Weights of a small mixture-of-experts language model, trained from scratch on English Wikipedia: 10 layers, 4 picks a token.
Below are experts of layer 7 (counted from 0) of a mixture-of-experts language model. Rows are named router (the router's row for the expert) and show model dimensions 0-127. Each number is 128 + 32 x the weight over its row's rms, rounded and kept within 0 to 255. Numbers have three digits each.
After each expert's rows: a language model's description of what the expert responds to; "raises" lists some tokens whose logits its average output raises strongly, later layers aside. This comes from a sample of Wikipedia text that the model never trained on.

# expert 25
router:105135147101143111120098111120150118157159112161103137092105151178102136115113114122092153132200148102143109112007112140118110123124098161105135166144134156147147140147183148110112124130172129106176151143124130148108111127147123146120088101118118108203105107143135199110161148146116104144072177152116071148130228112103151044098134152121150127145130118082149109135137140108034152108199
Description: Descriptive nouns, taxon pieces. Common nouns like known, such, character, system, -ism in descriptive prose, plus mid-word pieces of Latin species and foreign names.
raises: "als", "-", ",", "),", " read"

# expert 2
router:146151155117092117102101107117147145149142108157108141109113149092119127133115103098066142169153146177137111115102146158107113094059114118109163092148134154147153097143061150180102108122128110107183152138131111154108053107157114145114147143148136138185120100151187099106184146163112114133233085150196141136112117119189147155102144152110143146040137108126140114141135148105102146103144
Description: Name-initial pieces. First pieces of personal names and capitalized words, often single capital letters in table cells or lists, e.g. Lin, Cec, Jean, Dr.
raises: "est", "we", "ou", "o", "ot", "ash"

# expert 26
router:116144137103114129061134130082161101190158133146120140097123150154071126129121118095097130136164110120121101136131116143104097153141095144088173123163186211094161135137176121113106132149093104090169159171087098119104101098133082139068107096101143129089093101157088145130087157121095113162147128168129101165188153078074127163112094161108146180100140104128181084175222141118176140081132
Description: Foreign surname syllables. Middle syllables of non-English surnames, especially Japanese and Slavic, such as Ish-ik-awa, Ham-ag-uchi, Yosh-im-ura, and lowercase word pieces generally.
raises: "in", "ig", "on"

# expert 47
router:177149157109088120122138173127150114143145164105110149108107156122110163117110106108130155115114142084135104095131162149107105125175122193127139167144146147148150163141194151188114107092090122106135141149103137154104108107153114151100144110210255117149110108141094124113071150099098104154130131137099184149115164114098151082115102156116136129128130114085147114161130144105162137118085
Description: Name endings and numbers. Final pieces of foreign personal names in sports results and credits, such as Sánchez, -ra, -ović, plus score digits and However.
raises: " (", " use", "?", " |"

# expert 44
router:148150150106120111128069154130150104132158146188109138105106151118105155103116113101111150116036147203131108096134132149112100191081094196137153118145136149150156104143069145160099101134105124104147158158099090148102128105145124147128139179128183125192106097149138135107149148126102097149192114135176106149140119108217150207108150144114149168151145120099148106136112146110145153112141
Description: Articles and sentence openers. The, in, and commas at clause starts, plus capitalized name or place pieces right after prepositions, such as West Point, the University.
raises: " the", " another", " other", " a", " its"

# expert 7
router:109149154113120107121102112111156101145160116152102159097112163182104138104103109102171139101106151136122115111153146144110105110116114103126140185148149157146149082153089161109125106127147122113155160149117112162115150115131111153128120170097090115147115110163169147101156155204114115129172117147101059155156160106117163249092121150136136159155124112190157108143110150113095145111199
Description: Scores, parentheses, word stems. Closing parentheses, pipes and hyphens in score tables, plus word-initial stems like disp, Tro, Sem in rare technical words.
raises: "ir", " average", "er", "ese", "eter", "ed"

# expert 1
router:124145147100126093102051158126153119144141136091106146106115150171106157118117121105161159125144143089140096106232109158124105132131125169076144101144146138153145141152150153105124116148077112099046158146120142152114149114149114147104124100165065102190113096147174146105035145009109122139136124143202155156125109103068150073112122147111139141140131114123156108144124132109177147122164
Description: Table cells, sentence ends. Table separators, sentence-final periods and line breaks in lists, sports tables and credits, plus mid-word pieces like ent(ablature), orn.
raises: "ran", "night", "th"

# expert 42
router:088140145103151121088172081047157084149168073181118156121135151197086170106141120131090146092089131134187103117106121177117093130099154173135178168161177146136142129157157165143165093165121113120191138149119110124103122071120096186122020096092139121093123132127134161082165203091096088137112142149125140155151129094147150109114048169066154197116138086172140095125125106088116145138143
Description: Abstract noun pieces. Abstract nouns and their word-internal pieces in prose, such as influence, attitude, disproportionately, development, research, law.
raises: ".", " and", ",", " in", " or", " on"

# expert 60
router:102144146106103107121201208116142124142139153059109137108116137104106142111107102108136141132152143090144118117129073134113111052168109146113145119139137140145149062153118139148115115161140118113145147152107157151103142113149112147098123138146168114147109105134191128105065145156106135150177110137191126148135125106158151085106106141113130130109154109166160114154130144100119142121155
Description: Blank lines, stub headers. Blank line after short article descriptions, and, in, titles or months in biographies, such as elected, appointed, prime minister, October.
raises: "ely", "iss", "head", "rit", "sey"

# expert 49
router:110139147112167116104174133119154092140147141169110140098117142116096168116106111106160154146085141117147110108075095144120102255137120202094149145155143142151140095148179149151104116139147123114163158148117195140103163118133120151118148165120195114071102111150162123106089139193114135157089151141113094157113161107120154151109123136085164140196154106111140104148118146114101147119213
Description: Years and line breaks. Years in tables and episode lists like 2003, 2021, line breaks, and to, plus mid-word pieces in technical words like hypercal(c)emia.
raises: "\n", " |", "s"

# expert 15
router:123160137074137076168076084110138148133129173097114137107088175127122144070114142122121135097116140113130106135154131143132089126095088161144120189140116107195130147120155163132126114118118124104122147114132100154083143119173111187122127138148126153142132107117132148133073153179104104180163109148163133144122091099116128129073105129152161110119115107168138096133156143085174160115127
Description: Newlines and headings. Line breaks ending article titles, section headings and list items, plus the = and == heading markers and See also.
raises: "\n", "|", "-", "==", "The", "==="

# expert 37
router:152148156123120103112228110091139137143137126180103144108101137171114144092108108119109130177215144132148114107135157154111108055139116130133145153149141155152149160159143144132103126114049103099149139159109171150109085111162109140109112125165154094188095100143057105112161150042110123154071153157100132151093050103135143062109139147131157122103150120136147104129117147112106156103113
Description: Ages, elevations, coordinates. Numbers after age or Elevation in biography and place infoboxes like age 95, plus word-initial pieces like bi, am, co.
raises: "day", "ight", "eck"

# expert 39
router:115149144115138103120138115091152108132147105189104150106118133137117142133097126094187150076035146125123110110061129132102104198116110104119160207145138137111136128155137163119121118080077115115207146141126179155096124110139094141123134222186172114129114107155137098114111154135101107153055123152109162146108147120192152205098132155113149137165136118122153102136145148104142137104164
Description: Table header words. Column header words in wiki tables, such as Result, Label, Votes, Candidate, plus table separator rows, MPC, and infobox labels like Preceded by.
raises: "ched", "man", "ky", " genus"

# expert 52
router:090153154086118119118089119113154111143155130086102146105105140109111146132112120108171147130002142086120105112128138153111111227131095158131136055148148154161158172148190146121110104121108106104057153155120115147106158113145124142112130102156102099126095103145178138110038148126110147165083162142104108146155048115155155156099147155114151118159139106145145101125147153097140147107114
Description: Clause and line ends. Periods, line breaks and table pipes that close sentences or rows, plus connectives such as as, during, Since.
raises: " his", " any", " these"